Below are experts of layer 8 (counted from 0) of a mixture-of-experts language model. Rows are named router (the router's row for the expert), gate (a neuron's input weights, with its number), up (a neuron's input weights, with its number) and show model dimensions 64-127. Each number is 500 + 50 x the weight over its row's rms, rounded and kept within 0 to 999. Numbers have three digits each.
After each expert's rows: "gets" lists some tokens that make up at least twice as much of what it gets as of all text. This comes from a sample of Wikipedia text that the model never trained on. Tokens count by the router's weight.

# expert 117
router:561479542538572535540493517523499578441485426575427470548549530464577455537443627462475434457565526564399483474543478458552518542475499493587497487439520531561577532507494533552493446474536541
gate0:509463549517433541530539510389551508463546531494448487556407586485515456431522591483463494440485419435511406471438583446447532419548455407500495474446481528468497471565614521517528409587429515
up0:529492529506424546513491474365528519522562527495471484561402587479524506452534588459439523470485375447502445494483590453460505414550461405486500454462482520466511492590622518564487456576440522
gate1:525440489423492477476525426513511582500473515335441460467496573538495547448450454472517504529508524516511498450508544606484562540577383455426575512493539547436480472529472453510517514555552429
up1:530469524630458512608457562415479488499552522617519532551521409485489513559457496557468434481496504466422472456470471403500470447499586522542417446561454529478570551581414514503429408465494513
gate2:533561410524517536550492571501483483584464611439506484550535447499502485581512524481478543553535517466533598506494496594594506409457491455517491448601503489498495462531552478539430567491516497
up2:533578407550470547519483576545521519541470543455487479550518459540550504558522491428467528548565508507570616523486504586617475428437480490487461489544541486511470456502593467514412558489547500
gate3:483501504506581518528454547419491549515456443471545479473561486529541459531400554542570441517502518548512510512509505576471452473475472594489506488477472541569432558437488595473487488541463468
up3:430522461526488444418435564379507557465545442383514487506590525457518501518409480587539450475558483522543524586499501543451495466463511584548460498442486515476378580491534561438445513502462420
gate4:581464572470593482498411514444453526435482512477512525583605483446492501489464525525536513515546482439511537431539531393508547432576480501491415535426456535487553456481356456458482560540543472
up4:601516518551514483519488433536532481484490523515453444603569471508430560475412545474422458565540569476436475390540477490513513446546420504418518523447465482447564500504490476463352540579533504
gate5:466534426480500453526606482558498523472385532621542510436538510440513468546445477486472467518471470476441619466417552450480526555540504551526530458468418418520559480442512520553434476498510538
up5:392476459466506515474562467587469492445392519592463454476565534478520442545467452515507545522461495479402551511483591477524519510502459546483491459477391411508528506483425501554470486513556467
gate6:462537547415547584504491570476395511530553519548561459482513427537474499583534593584596579466480386531553442539512526519521505558455442474567491615482447492534523472436455505511597491484595505
up6:501519559387519578464453560464437496490535483560548478527482424527444544521497628528557569532476446507546398526527564485552550542489416440535501613471412471489541434466429484457547522516623521
gate7:471448557457487449461477570428552571462498443614421579519492562594602537435420490436474456408542516462518465583431582468539545492462569465493451473480512581419497508582500428548389523460450563
up7:568482486466522555473480438540451456492444528406568389462468403454450486553522446570537525577424499543482476471539442500472492540607432573525519554497471429537476517442556589488669458579574459
gate8:639481529493540479556552496529527463493458522492467530451525494464399472547450573503486525477513486388562395482601511526424497556491521504570517590550458452493506448584390467450492471468484509
up8:523435494468488523505447381517484589409458492529406441527515478458593535395527399494570515500526507382479512539482507440546519406527559425495470531471537512467473484617627512402434510527491473
gate9:538547546510480519484492519443456485544433516523498498511438642488554466541564563582514600474484470514573515542468475495535530470398504554515517430516516431547546579513518553521510461555569556
up9:449572583543482533457435517444530528498473471579506586495419594483455553521525490499474550551453517423588471459490571505457531525431523487518549442525520490587542565489463498531499509514532473
gate10:463440469537581493522460407535545522463501464520468434552529551473456436464489468448562550517548452460511396537585536466564586511579409493484466445460474494437608478434487504587444514525572455
up10:560502536485400481491528588487477540532518502490487563419476456498535583543488474572468437471449525527513583467408431529404433495455571468537522506539586512539393524546520469434548457510405520
gate11:459500471506581504610584454511478474461462457467436434431554441441515427600556452567428533473481492579440540471560513506431404626509463519549535467457491508621492549524533577502453520575555509
up11:491425480566456495453435538443483543458539529431543489481506473497571490537468512446447538426529564474472392488548557450505445540504525423586417464461471436482496502476449449568563507450485395
gets: "a", "i", "s", "us", "ia", "es"

# expert 124
router:498533497507572550510521538460457479454557495529383482466580487449441523578518537531467488514419532501390475445484461445511485428467478539461522532438585568578544586463493521467451457517557510
gate0:521600402531586561471529544453553604535499461544512512535451595443448460524470490497437558540391541421505418448539497499544482502492390547411599509503524553496508503402458494525470573418497440
up0:518583437547580561451514539431517609548526485538526515536496590484452486525449463500426568543415526424507399431538496518519467486473419534397603500500496574460510478380456489513465562436507413
gate1:472502440565462571634486489512542546529573540406502549519472461516430594468488468454508493536510475510428542366523523526479517566392477447427443488383534541484518410516473465467476538564503478
up1:485519490578498484552453549500520457502525507472483563559482480561426555442531504394514471540435505467462600415561514496397499582469487496370476524408551592463533468546528492492510523508489482
gate2:404583508472512588552472535462518530446474496470548522565432578469564448475399537538453502468521493452565485492524455443461545451535490502465525561544510445541420468473549567514588444490573519
up2:408588492531531472546488462462528559456544498488500506522448539471455485511458456498477459474582594466593486435424470473426532433530489600457575540544505467498457475466544488384571510472553513
gate3:525491447539467524587462483595461455484523532419504594501544450513474531515546583583458498469448516439436516452493495468523546404544647475516498519464490511564477498548569475479476501543455514
up3:526465467519505580457471396538489482474503470407479525546504478599498510461479543553486490411462512470541518561534473434530559412550507406473502468459471506547441485620536516490601498539446504
gate4:507551496595456471459421618389544475483547516508438499477588502527444520408527489434460469498501552488444469478486403535461443506478487520578408516517620530513513516504561462528553525470439478
up4:567652452498490488557457540475527549489542500539476587490547488553452536391478511468493476444473582530446430493455502562561505583448411516533443491462526537564598520453451493547541490446437503
gate5:517522562522537458507523496462541433376552560413413435459421518543483585396570452525542525511527539410497453489433479466547552398462521528386463557449535561567518536566528440503490508520559548
up5:442507475418462566510488522532483606593494430597552596513554422548464460594486550566444513527495422498465508512568516520420479612628497506632488429573415461488508482515460508544494549510460502
gate6:559587530471525472392399543572458604420550513535485468545436418505544495448510504529580519622532522495566421465510475412553474485380466555424550463414577511602495468460505472496539526484469502
up6:495408519500457535540555459460524404476444527486489534482588552490443503504493509533433477352445511524436540506573520580505498547622568446545454532576439533393433501556538534553459518569480501
gate7:570464490505437500484478533345568436566565474482463442445526522533487490526525509502544563557585487482405440489400556405496518447570517531459549553506494560595608505608451500525506500515542526
up7:442566500541517511511510534621444483459477530480556522546499480444516503508475463504493452452474532543603599478595442603491485554460468504521434487518482443421405501377503478487433500509485468
gate8:368402438523569492574450514489587512520491465479561540549507498503432571443505471522455457504481509582494496534541504559501490444506453505459523391499603524531589395512516511489428512548456565
up8:683620550448441497436590494463501469502508542548498453439496498539548397598530504434527622512538471404550500498477473447485569531522546551557496563524424431488446588490506507519571500500544454
gate9:422449475604515566380554537529513446540558496557493523505511538460486515501564482383565608396456448526555529500442533458523488460421511527450453478474490539521479648370422521508462523480483450
up9:408421510559543533427574541517483391532549516546498545511492512440492510521591471411570588406471423499533516485424531459504533523412516543454452503469480528524467650402432500541480563476527494
gate10:446401440421523454473421488527513494537531486524442481495420476452478555492491464535514599520437469410477496432495538534522504592577555481501544487594467570501544500518378467438491542506448448
up10:377556468543492539501423439535461549541591450566545445536403537502422538540490490532489575486507432552502478525503535480648495497530455450458452439519454549565604473536437484545408570502476428
gate11:602521526462501588528528462462456431512449554492429562564557546411477425519549464524504459464566580515483491555540460608575492504524437420514498519451489519443634381583505493487530465592488528
up11:417487475525502440466490511554509599499520487548588436441444498539553548547440566470517582542464381487505538463458588394456462482479596563470508454567506484584385586407518520543481505452507500
gets: " ", "-", "\n", ":", " Kingdom", " Ph"

# expert 35
router:481478554529564608490531483529434492554472481531472406491574486464517402543502579530557484449494501465422524450562447530512525477467456468539487516409566458516500519521516573549529451539492525
gate0:583557479487492460510494498469459535417462430566505516509526589480484456491424568547450439451405498532441538649465553510450450479564598528563561503497512469448535557427493520507568575524483574
up0:391485543486534564514459447531547481561485529424452457542442396508493511493566470549542536580586465477528451386551389523570548535431434494423450508518487541545469508546523496529461456436484433
gate1:460519511427521470472457565525622433511401609512486464491527554585543442466530487521484500444501504433531536516512565578443477542460507433400415529494522381577522495503559506470536425516460432
up1:498554480424525409478463545503570407506381597494499444548529568561588468506499490513436544424538430408538521534525574564479505542475452441422460562469542393596523468524525524484586476489449453
gate2:624604456538549473470464477513498507574479528504569442491578445501566505522559526483479469480575496502521512475497500499537514428467445519484522519459506492498508443598478535515547513510465478
up2:560572438547499491491515478470473549581525519498581426487527447553564471483550538511523448490522478458537485458518486497514534400475429488532485508489427512492520458581464535501555455544466448
gate3:500478481563486562483523413570489510503543490512558497449565443520493428470538544555504491371493522489481489494446435486448507468532369532459429468511424522442513472499489475474582514585478473
up3:521534478528531614475500496467452619424476417566521561442533464526563434492525539496484429466502541516454454556531480573476530480525426454563442472439468570483562505436532457488557485512480522
gate4:548511495452509505424509512545520427435450550430439439431540549498554481578535522472445445487492553509480460439512550501524547495535486411397461588429523401450547475418589474536584492519411492
up4:530457508397562523506483555526452482518420614488520468546530446535331547557505557418464399550575475491519483529342463413480530484527486519446555498493406498494479466492423524528504470516493531
gate5:466493501555442543462538507505473473543518495498413528555510429568472542545544521496463447551426478519476414509566558505546467494525401483472503454572503513501446546513508524550512570512404490
up5:483497504538477537488496491467464475477526499480438548604516487532444530560517537537474487536427418504511434522568478553476485486493432492494495473591445498509494596480502497592507582470385492
gate6:447497466465433454519462497505542517531484518500521498493596515495601439541512461494552514518415419459544485474543442554502483437521417504451454545500489472525500513578432482466545538509409482
up6:507470581494586533553500541430474469494542439556443508504346474523383508563444562503451504491490502495484539458502483517458436595541533479649520491590273474430534458580444450483515525504401473
gate7:443561468500444531476435357448551513582518473430460551532530496496527452494544493537499486526550559536656487407539598401584529422475468481492557526435614486547586510530510486464524567481534510
up7:478530482517397488486429387471606469599465492423510571523574481481516447503556486530514501529521564483610493412513583412577530472529449438460549549437604492470536454583495460498525584520504474
gate8:515523555680462476421513567536475504532538568483543426486503470492537491454526462441524491495582484488554564436604566473609490460517490530534571525424546519474438438592499434515543525577449491
up8:490463476317473402512501463453562529479407454546522600543511570503558481612536518568529491508512478511445443528428487557438526535498455541489429497584466489528457580511526547418498497492501442
gate9:614505496415521521553520527390511377545533561444561465564518500477463479607512478508476405520447423462538557496421652542510575509482448474509419546397556489462518481507566482427510511531472541
up9:391601482505507444461498498545442426489485507574457540520373552511456488407546532497432571404545563463511448471520489551497478514520471502462586558496423459549505464461530482558602490527561458
gate10:483552497584556488438479488519490456497577577569489478565417468480587435470532456476561521450518456482444612448555493442393505439574532553480507470516468499562493500392563465558518472566540477
up10:517546505581519478443482500508497499488555612566522422572440496479562422490573436502560519431531452474470603419501462442413550442542521560492517496503472524548455537386562447557535474574538497
gate11:376607522451513465572507561563392479557493518478481554588497479417484478540545590563442438552463507461539401420453507470520455568481384517438502559448518418520443505521517498457592459484520453
up11:641401505564508538436488434448569546413488500542499425416492524545510500449461445414571568468540490528471568549540471539506510404477610498561492466520480548490547529463460502562450539497475522
gets: " acc", " ret", " cont", " and", " pl", " foc"

# expert 95
router:487549520452511556571509423438460465475457494573396413567456483440447491561438585504509435468526492556388509548528521560475504491504509530481502464510571526534520573524514569519531482465547571
gate0:520542464450518485484498544437469589530534461447461336526552562444546482389416573549487425542476595500462543494580539485467461481523562522482412518441539547514460428557521540403464520451482492
up0:453383542490515443513507566547519496448458492507476601417465435509535479537523419440544644524505500456572441493407460463584504489488515487542600525557509468500447595378452508571494457515510564
gate1:528509430407496451507510455454505531467525522514463486618517511476518494476438496492557521463445508586433484525442483461475561472476438493514551500580521495460612546456524491456417480560540488
up1:513501548546519573507521528570518511506476424469537539428473499517515498509527508541500517570556509363599461456579483524545489502533562515501457503360530468520367492568482491515550489503468493
gate2:459475526491469469582537387451507525518572489549509497517490406494431512498459533461509449494574460542448512551501496577414590562527475521503509430458496589567492479548511459464441551427525548
up2:545462466507487564422433573559525505503464499450543598494492525521539564422595427508498540509506551464595565486532532403574449535422582444464545544588466400460473520468515519531509450505488475
gate3:435474458494493423544451497450440467522459567493454420501510588487502485425462469405502520459420505519422461524538505512499468606565489421411540585484506525459530407506530559567538411615517490
up3:479557499474491509410448555512524470539497666492449514437496542465491462442579529491457532461559574443573432470458528561517465518429500585477456499539527514493511487487507483481539507419552507
gate4:493503464467536556559433429412511387495501517432438428484492519584459577480505523590511438478480521435511493446427509560445504418518508502414509565535485499539563529509559523523576441471506487
up4:429468503513582458490563492484528429426534540439453448480465539484531523373509474574451444474548581394544536485537461495477427439517415539471496587562505546555440521478458531467540501536517599
gate5:544557530443478589376501464520501522493502554493443509441451462509539546516368524377558452482488499513449490488551474488508400519461554644523522562557489541451433533531474469551499506519464574
up5:463543490473465579437496481538480516504510496511410480447418419560526584537442472460559437526473534533434451530439510492445403493456563587481518574553478488474419579515508479515554491474468500
gate6:526429548484506583566414507568426456486449545566489534457528512493507455562458461511434445488470450623523615571464514490495384473470587412450460446437437505469528529525507487515457462494496458
up6:510560455576508413449582512451573565548489426419508471506480502508522540465538504473552564501545508430469396463568506532532602503552391543563542537550586485562450518457480499484522529539510549
gate7:538501451534547542488582443452606490548561561564461371640484541494421500425451584514456511416515477416523561561553493512486540410480405531508459462473426461469574503524523486467534502508546580
up7:497513529462497467508403590616393548489433434487547611434551471519553464581568450449491490574464525591512420465481544482564518603512589513516540516496539489550453517467442512540445495478514389
gate8:372535490417501526590482482440431515487501482472483603493460505497472599419478567526494479498492477534491463533390541480512546549580470497453655563483479511523546579457477410517422526525551411
up8:368547545399505580546491460469446455433534559471480627487459481510483581446547569560494483443492508448500467512420539488484511528562448400446589552532493498511552516467510450442472522507500376
gate9:495558424519455488659499431503504458493544450495515543560474514403487487532470477526564484525467504481473513575482525581469553499483449536486407455500500597521537561514503410375495512484589536
up9:505508580570526521451432369441422522477517469471452445549522488425463525497567498595556451575535645461512451534555441503489523443501525474525426492464550462438484483534530487472493516414556574
gate10:549387564447460581525401589442535501534471590490418467512451536397521434577523510520531560433527497480540398427444495466564540533525524460465504473507523550519465559558454492463527504489512457
up10:548413576430441526503416624407529479545456594463442468491440537411462459571489514550529559475480549480573424453461512512508549552549485415492480509502534545491458575537424480443576510470480457
gate11:531447499498519481559516507514547502523479566501537570541507514425457464552481412483474471471448415500447650455517534563487470539521430460432517463520561634516465517552448538528448454546429462
up11:465541519490522483395497488481447533513497417481485433507511521581546535446516573516527556498565584477540371501558421413512575411455548554559464525476468370514541520436513470467552549453574536
gets: " ", "–", "ug", " early", " late", " particular"

# expert 13
router:506479458464602551483493555436514506568525469543474416492550571415517502489447585533488486537506548520427458510566465449561424503524532529534478565463571560532529491495485643549459477522548537
gate0:427470461448491536490402550415560497495526466625463489516496470501472513542475470539485437587498497473511441460467476547484492489559411626506437440476383575411528459511481418543590494540546495
up0:435449446468486504469423601433583516500524448635478528537485459527465532520503465458489436595508488463520443446456484567523493463576423641509437463501371581378503473495464406533591511566518492
gate1:537476460516502455477531460421592488497523554497549425387534450487539538400580525441490534549469544463454498478522380521438445477493507523631470476506517466518449511460478578505492549625548449
up1:558467416490526497469541459465526445492533597463522443401549478523545578441569550443530484536496517521442514497525389484398409476505557501630506468497481464503431523481464529519452519621557496
gate2:495608481482494544495504541510544499552522513587448491482498542603466590545512516421493492480499487524536484557443503560439551490488517452538373535465499478530502494471547498365544495516499430
up2:497582421437510526466553541450578522556583523548458480446501540586457578539497498454445519493472529501572483526450447547472586497511526384496380546517502474556505512473531503413538530511505494
gate3:421489493427529483481514461417478489522495528522536425463504520496466509474572509523565434442504510482488548489515464431512528557523336534547460534580436425567540479464508522447482570567551546
up3:412480516455517463523514497432492457555475521496539437431493502489459510487544507486560423473474528476492556506541457431518489576544396529550483542603456439575517472486482490457476605583568553
gate4:411455417503494449492509572508490556563518469515565495463571485550472618494572528491577491514539448478432508478500490439512405436565448476510552499489436492463455485599567488546548488537553513
up4:398439430483466421459486575480494540595530498558541541438562479516469617480558507471572496533547473502465515482500515410562424428540477486472550479480489496510432426590566494553535542539524497
gate5:335499445543470450454382533501437527459517474646478422489505466513442562480539464561553514516530499577467490466544556392493587543547462558420551478531472510608464448502505547497468495569551520
up5:640478581463540524545587494495578443541520555350557548504471528463576448533473530441465522467470515411517498558459447565450381492477496465568466587512598485404553503506521469508533503449454490
gate6:490535453543411452438507513471482517521492380518568509501453522505508487409419472577539565497461535538585397494563498504463459586534506538541457463489442484471531499545495476421493502571535498
up6:457461558448571482556472473490563506513545609460433484510521523450473523574543574388453498525521458490467603442391495553493513376469457487487557495548519543553456526468503521551481510456449528
gate7:500424448534509539502579523512502548542569450474422549458481470470520491494417476413475524443434545522476436452515394566497419426446553504556491549600545496588498491572413493476489456463519531
up7:518550527455501478491461498467497456443438557539531391566488547514498488513592541526473429527583453461521593569447574447496608535552476469447576437384490505443529496392606530525517523507508527
gate8:516485466518517466503443480531524518524551529465520488456523461440409556469565447507559425585456510460431509513473502426452487612580492531497421571476412602425546549530441495540463510472467465
up8:426456533525537525518523547419437493488495522464453515555451450497608530520493519372369520471548527557463484436506470559531506408477531478514562424573521514526448538458501526551521514524476530
gate9:519519520363509490452486437461522493595490491546481498461427487457420513518460579614500541515522469485477393465495434516523519512541500594470485487576475432515462483481496470513517551474513501
up9:498516458595529528563534560482492533449500466523538511535626486572573486472546417429536443498513537505480538516495548514529444461465458391551479509396500570428582536495475523465463456533488473
gate10:612557492438515540463376466474497522428481533487478491475501491516468552536477445455516540428531563407476510498604560513480442488625466415477528574424527485473518554424476489502487517487506448
up10:572577514472536521436365433508527547439489500513473480494482513508441570513511435451553546447497542433484518529604617513500468517622419466453528591438465479449505550433461485502498513521495459
gate11:568535473486505488467445502474428530578583526506456552488520555559519536548571482457597471431467524509511503511453536433563515528551486648419430616482468502500487529397495476517506496510462448
up11:396439534523457546483568468499575442446471485444535494467458466409505442380454511556427511580529477518500484467536475591436465515444533427551619397462479534473446466605511502510494467528529544
gets: " p", " the", " same", "\n", " m", " h"

# expert 52
router:526483549421501568483542532537447564465475467467466448557458506506504499481474614538549439429477461474409509498484500395567474467474503528477520467475544519541478590486606551507491502468497588
gate0:589556549478484515379429411595557553423533446493427489535458506518529590490407527557547463555625502581504487548534418471445489489492480557534496532466560429490488488452567459535454524490542596
up0:603549547470491565474376449600533539405523463439452435560513579486553541484367511582556487560592473546505541516531464475442520493452514509536565488469512485506484513463568457506479527495547556
gate1:580427513445532497473497582553535518540577580435506587500424460569445553500422453407533514558563448451557504411562495516554517421463573533478508536535596551486453492536505483515484443576608527
up1:556449502419508445439515586563565489544561600461460597462433424544446535481449454422531504569504376463542523392512484508557460439430559523473459529526559553505489479544522468487483451560629517
gate2:445506502447447489460398498590531613439556507500481477453424537520425551563509498528581460475462453491476504556483520446482513564503504580413594501545518537479539510541521458512558553481528500
up2:590431596520493476609519518519503470515517625420439534526524460500543499509484476420482577517491432525542579434552521488570430430495532488460476501397534515508457516536570484536423468562473524
gate3:478480504448509467550601511530443494559455522435479393636499548493577363489450528480572507469541413441518446495384544455539508515493461425509470516536505497469416472476584516502503414615520493
up3:469462449469487442524546515506454497606465498381472420605474523505586429487494494465579426457550462456499522512414620472488548551516487403481484539485531568435447422521562525500487434601531458
gate4:597483452458468517411399529472542475495456460540478553507460475483558510536546485496465515492576469482477523520496503500533530478488560457444445478409498451489553451498552449484545611472512435
up4:423443512545531470573544493453490512558560538459543453449520557506463539451480474419544537505448510471457465519517516501489531535548432495553520510600474504500467605517450521536453410554519568
gate5:601388451456498436451500537497530551490568553466416540393498536542395550489516456523641509516564445515573378555495466445577562510471500420423520476475481459572509491455451517431494586522525520
up5:482461520593491493447401568439466448511576467443481500395486497579464519417548485551538556569490567445403333531543495518494534504395472427514550564548534525552534482475526455499570490469462508
gate6:531422496518498498456431580445559519365558493484432479568449549479415492523560445440437480422662504385476523477550515512537490529578537550549551571542520534434502428480484480522532529554587487
up6:429567479507530528509573531535441489560513537500579561541551479529511466474526526482492465414449438518503575590463449486456503391498390425449487468483419565536486500557495467479509471486427474
gate7:575553482563501597401524492443465473515561444427484489498422447533507520475525534568533481514478415504572543532533505607464594445462443421528515429558546511452496536561515437489536467488401541
up7:547516491501460620431510472436495475466561429430507503526477459502546520457510541559508484576453403500568527496507485529429602479466433406546521492549525468453514525584540433514544478498391525
gate8:498587653456474614434470597546547441413557505473450499486487424462575449540527508475431483494446448482499528489567518514477408541426486531495436446466489532577518522459547506550496558517478497
up8:494567642417514601420446548509523484427560445509442472453502434462548475484517556503490470465472433457483501528588489506452412535452507569495419477473470527559510500498539513529514582493499518
gate9:502521412551522510541514477486517470568496396464475521437466522532453550383558471579528515492526566535435450523490513582441568459505475461532595544456515576590545608525501489527451505528551563
up9:503506477528494509532501462485507493532487408462487545435466523534468565391571471604560493472543566519462472507472506551464545470498495503536581524453515591593525613523480472546477476520515574
gate10:436585518454508477443454498409526494394497453548516477474504504569464513506544549590543423560447542429570471534554577491440450490458621499467509523573562523564562456537556498580554529448403441
up10:553382518551537508464507480602519580499487585516462555500565501472554470494497495385420587411591487563447456467497447480575508460500468587513415437411516453453447443407489512422483521519578566
gate11:416498419542505497526535523536583591447492529450550464442565446532539533385550540518557515429428594528466567483527491455617482422542559557490481503429531441564468480469475471470502496544581441
up11:519556516514525573573455468515542449555538443504506532528542554509505381573518562406463534424500533472528404493510506521432592444422491430538544546442515470580576509492489499410552511526514415
gets: " ", " $", "202", "°", " .", "$"

# expert 59
router:518478565551508576445476421504453469547447476558428514480546575462542456510484544496477470506498534524440526477542500458476441508476484462551456504481589554536485573453511564502451475497521506
gate0:503406517553494457512509486525508550515594448479488582399594473481464506511546445485533469593481483482486561513471530388489522604501491490475544555549518514602501571523387462515453498438549556
up0:514441518570485473488515477522515506463589446473490571354569535446479493481582479534526493547491510518502537534498527401526484636452543465490548534567491483643555551551452492520476513413565519
gate1:509454498498423474494519443598552551542557469487571552486443505531435540496456469384546454471449565538513585581493487458560565489516528517359479528519523509493427532445515443447482536483649530
up1:556508486517457488451526419631556588533535494491525527517412509505498520515478450446557467481423529574505577556499555418621495470509540539382489525522525516489497573481606458464487558482649490
gate2:433522518550487423574429455552389522450486573541454430537442518475527440521575461458467535498564457539443569437502478551398421466550535601521549464453533571513481440527474506508438553475440425
up2:572455495421538574427573515474548503535488454471572540489512483492434514456425557544566420503398521447521456552467524471609600522462489416475466527559445477475503559499476470527552446574544570
gate3:514527514465461572515559524519541476476507424570480532503573554493558463667544542484490520555514536498481462474427496545470441376486514571472470496467523482507461509616522483491439430512524403
up3:505473522473469552523508567500538454489499415604484545499570532523531459642522537521470525545480555495478492514412470563495446378474557527472448470478533450501469495634527483502475439483520442
gate4:419512497534496546606490503472532521502516490456443474478466489444542526548449487467484531534531499530499520383451519538488533490579442437435454546489518567496485633588470458517494456448592529
up4:543510496451529452390519471509396481492452529560564523532539504552504486404532519508520452462488467531560500590533491499539495508451540524563529474574459415586435386403557517520500485503462507
gate5:503516413530490531390564434576481459506460450455408475473556451575508450569479539545620451566473452539584513489563513537447465444435529418518525597425511529500495527484586487532550496457385503
up5:446522442543484522433558462551511409525519386428458504440544479535514449561467480531628483556519475578609505491587483540483471404441533473556527532517512532484473520464612437517546520439399496
gate6:489504530536540554441462525568523608584541537474506467583519477442488584524446467451486437521394461499530518372522565491505530563560525422517494494501512496492476583599413484454455512513644508
up6:472536524568547538409465524553562548571557535504506451526506483430478585517432445443459459567419461486541500410473601462497517531542498412501484509529546516489481540604401444473452500537543499
gate7:457504488590477615425529457528517483391560463546486457412411470548613453417530503488531456557422528496597505514489537512456479458443467441500542395485506476486487552430484502555475513573502469
up7:483492463561495605457595476534459473401520446608510449429487442529592403429512507475534481527435544531587496545471504527458439474412499419532543428545479436509467550418490526552517505531559523
gate8:424462491514491493483502530527458449563476460486496479484521476516498402579445457485487414572435452466452501515492520632502501447471426505486439452409439558486494514567459480525488481583472454
up8:498495580528509445344453433485566548488541468573420552559565475471527625426467470496414497446512530467528569509433522392535497591456520531490546542502482451475478488491558497460544578510536563
gate9:585467464570492474541489544498426342543416506436495536433483431444441498443588469529453426525462495518438566492504414508453407540534475520545530579519484412486561487490575437410560586473499512
up9:478505610438518554455449535580488546490526522508436492528427484496454464468474492471546514509411490531550512431472548467543566537532497537478513563516514510411464611572459496496518506419437504
gate10:435519512526475552491456479429456492544485420488453450506571570497503486528543493493523540554454514647538464551636490411447444507519392506533360488498508478494469413500548525467441470585470525
up10:447507506512476534515449478441448517521476421470469428507588572500526527536549495516509521542430531595525455518667464389410489524541412507547411484505522462515475414499570521433469456607466530
gate11:562466498527485498496573494555467498518382601441444528450455444528506477479604525512414445542419493485478537476513549602454454483525474476417448528507423544517545534552450494568462575493533503
up11:563526511520510456430571529530493503515442580460456552425442432506543492425572539465437440503440507444504543490495528571405497446511504465455428550484466552511487496530462482495443565491575511
gets: "-", " gen", " s", " b", "201", " t"

# expert 27
router:513527505506664518546548460500458471468390436534504460477533541493564478540485638478507461451505531510430502464553492504518401525443536504498493529471534547595545547515481609499464523435563495
gate0:441536468553503467472490519518480548516425470495442447443493496488448463458561439482445442476599469511471417496440384574510413498441526488580607511596527455521485485538592515556496444513478441
up0:391591484490485459508487451547462541445413499498467451489552546485501442426555508495510416458624477510429475488450359530489435502466499465585555509582511453574493506529591541497472440534481471
gate1:505386479499517492535580578412572461552557462465468466455550528552575524526417446445642609562602508414467434600423470489574492448481556423421465538534537470566413537429489490506539517403442480
up1:511409442537482487519558589428550468559518464471510479441592479574539510583439449477664586556586555418480439608405453478546516469496543450440491555515534490553436481462508488524531532397431471
gate2:427485483434561545539544445553568586491441538527452524581570471378553510485508473560410494541560500560500518517476404428454460467497555535495534476519569464516454441488418561452509439506531518
up2:446485456475546495548511446588580557514477567475463498583581482427533516457553458515452520567564508530497528500447416410471441493485553525533519501539565433494500453466404546440492467521556478
gate3:487506557487534492526472551558512469598464617421471512444517485384506539540489511529408462454411457516504469473517444570337420500495512497520421554515549436453533550567445464492516462471485510
up3:497465440537488582462516450514452540383520430585483512548473502594528559469507479466563439593562498557469534530438579476567585504508464472473537445452499626529463470403534533555477531501545482
gate4:484477494577539445481537445421474483447459528414492462443424564514543497491502527435618566437593489514459468515498548472399536546446524485547478449468548425597435475531599459436526573485496503
up4:490534545588538466482496426435450545479490526421508506493445608558545488511463476508599552420539494525462429575497543434402503556467455483580450442469559439573428487533625493454498494447505589
gate5:468541550424584436523564451591622486548453552400520456570530429539542477433532539479505533419535470439481488480489531459524436441477387417511527530505549434553517541491459622512519459508597551
up5:508473456544390551442431545446433575422544458575473547463494591516453451617486483539534515556483514537523548474521447525508585539505554592527479466522475582451471452507548378520543534537378480
gate6:579433462553497401548502414527492420533585495535538415449617602475525553481500384519508485544528475552424502563528447453477502521547451545552525450514358538551459566455403573485559487499521521
up6:530456418552422388532579468428546382615527540494505397450644571451472511426553502441474499458593464555465544561477380452453429496555482475512530496470505484514560507466439524492575523501450491
gate7:489454485470522475450490492526588516442492552464458437536527536557438539485495459490497449467404531537484577487407393416570552456608502547433536496429568497421451566475471477472540567483569441
up7:520454549461554458433474494521586511460471564443463437490509574552464486483464451507515432459433539536516521463446355442549552432586524491416559507456579453411464520484492486481509561507563416
gate8:451494520495427544562488485519414448535516576429437508517534596359415430544517599510463494522582490380443429430540453580530438513545417451483461494562493495440536436586491475529507509470473500
up8:395530538503396571564468495525460451554524591486447427519510605393442471475493584466417456499592488418447467479568482581547424530563429427463481510548509499430542438579526495521520502480525496
gate9:481545550474497507409509484509470463436420458508508544509606554384583476483591455518532453453487563517535393427496482556521493564519542516496405489515533491549540455624481490452429520541576401
up9:506478531420468488539434485521492560465600507537477479451408454552436503487403518461483546465453463486398544517540400419455492498576456513569515503457491466411456592366456487489535509513446566
gate10:479453529552449472564561599446491431559480463580526413566358589455424432469404399491518496555392516498553475555513518554610479479503513423560474480499384562424516545463433514526486476476437499
up10:513539491405482549420441449559465561444488522472444576515613480576585511548546639523510522417577464544433477434601439437404476541454517613495468462445557412554486502498545472448508507556568507
gate11:466442511531605513438390540522498580475531544466427472564462524498505417441472432481536552416478434514536498509531483474525486427483589488439569438481494463535539521482410483591513535523488542
up11:537506475456398466547620500463517407551454439555567581469518465469500560558506588523488446546547523497538472500479555482540529552518435518532472541493489533470461485507543501446501472483504453
gets: " York", " City", "a", "land", " County", " California"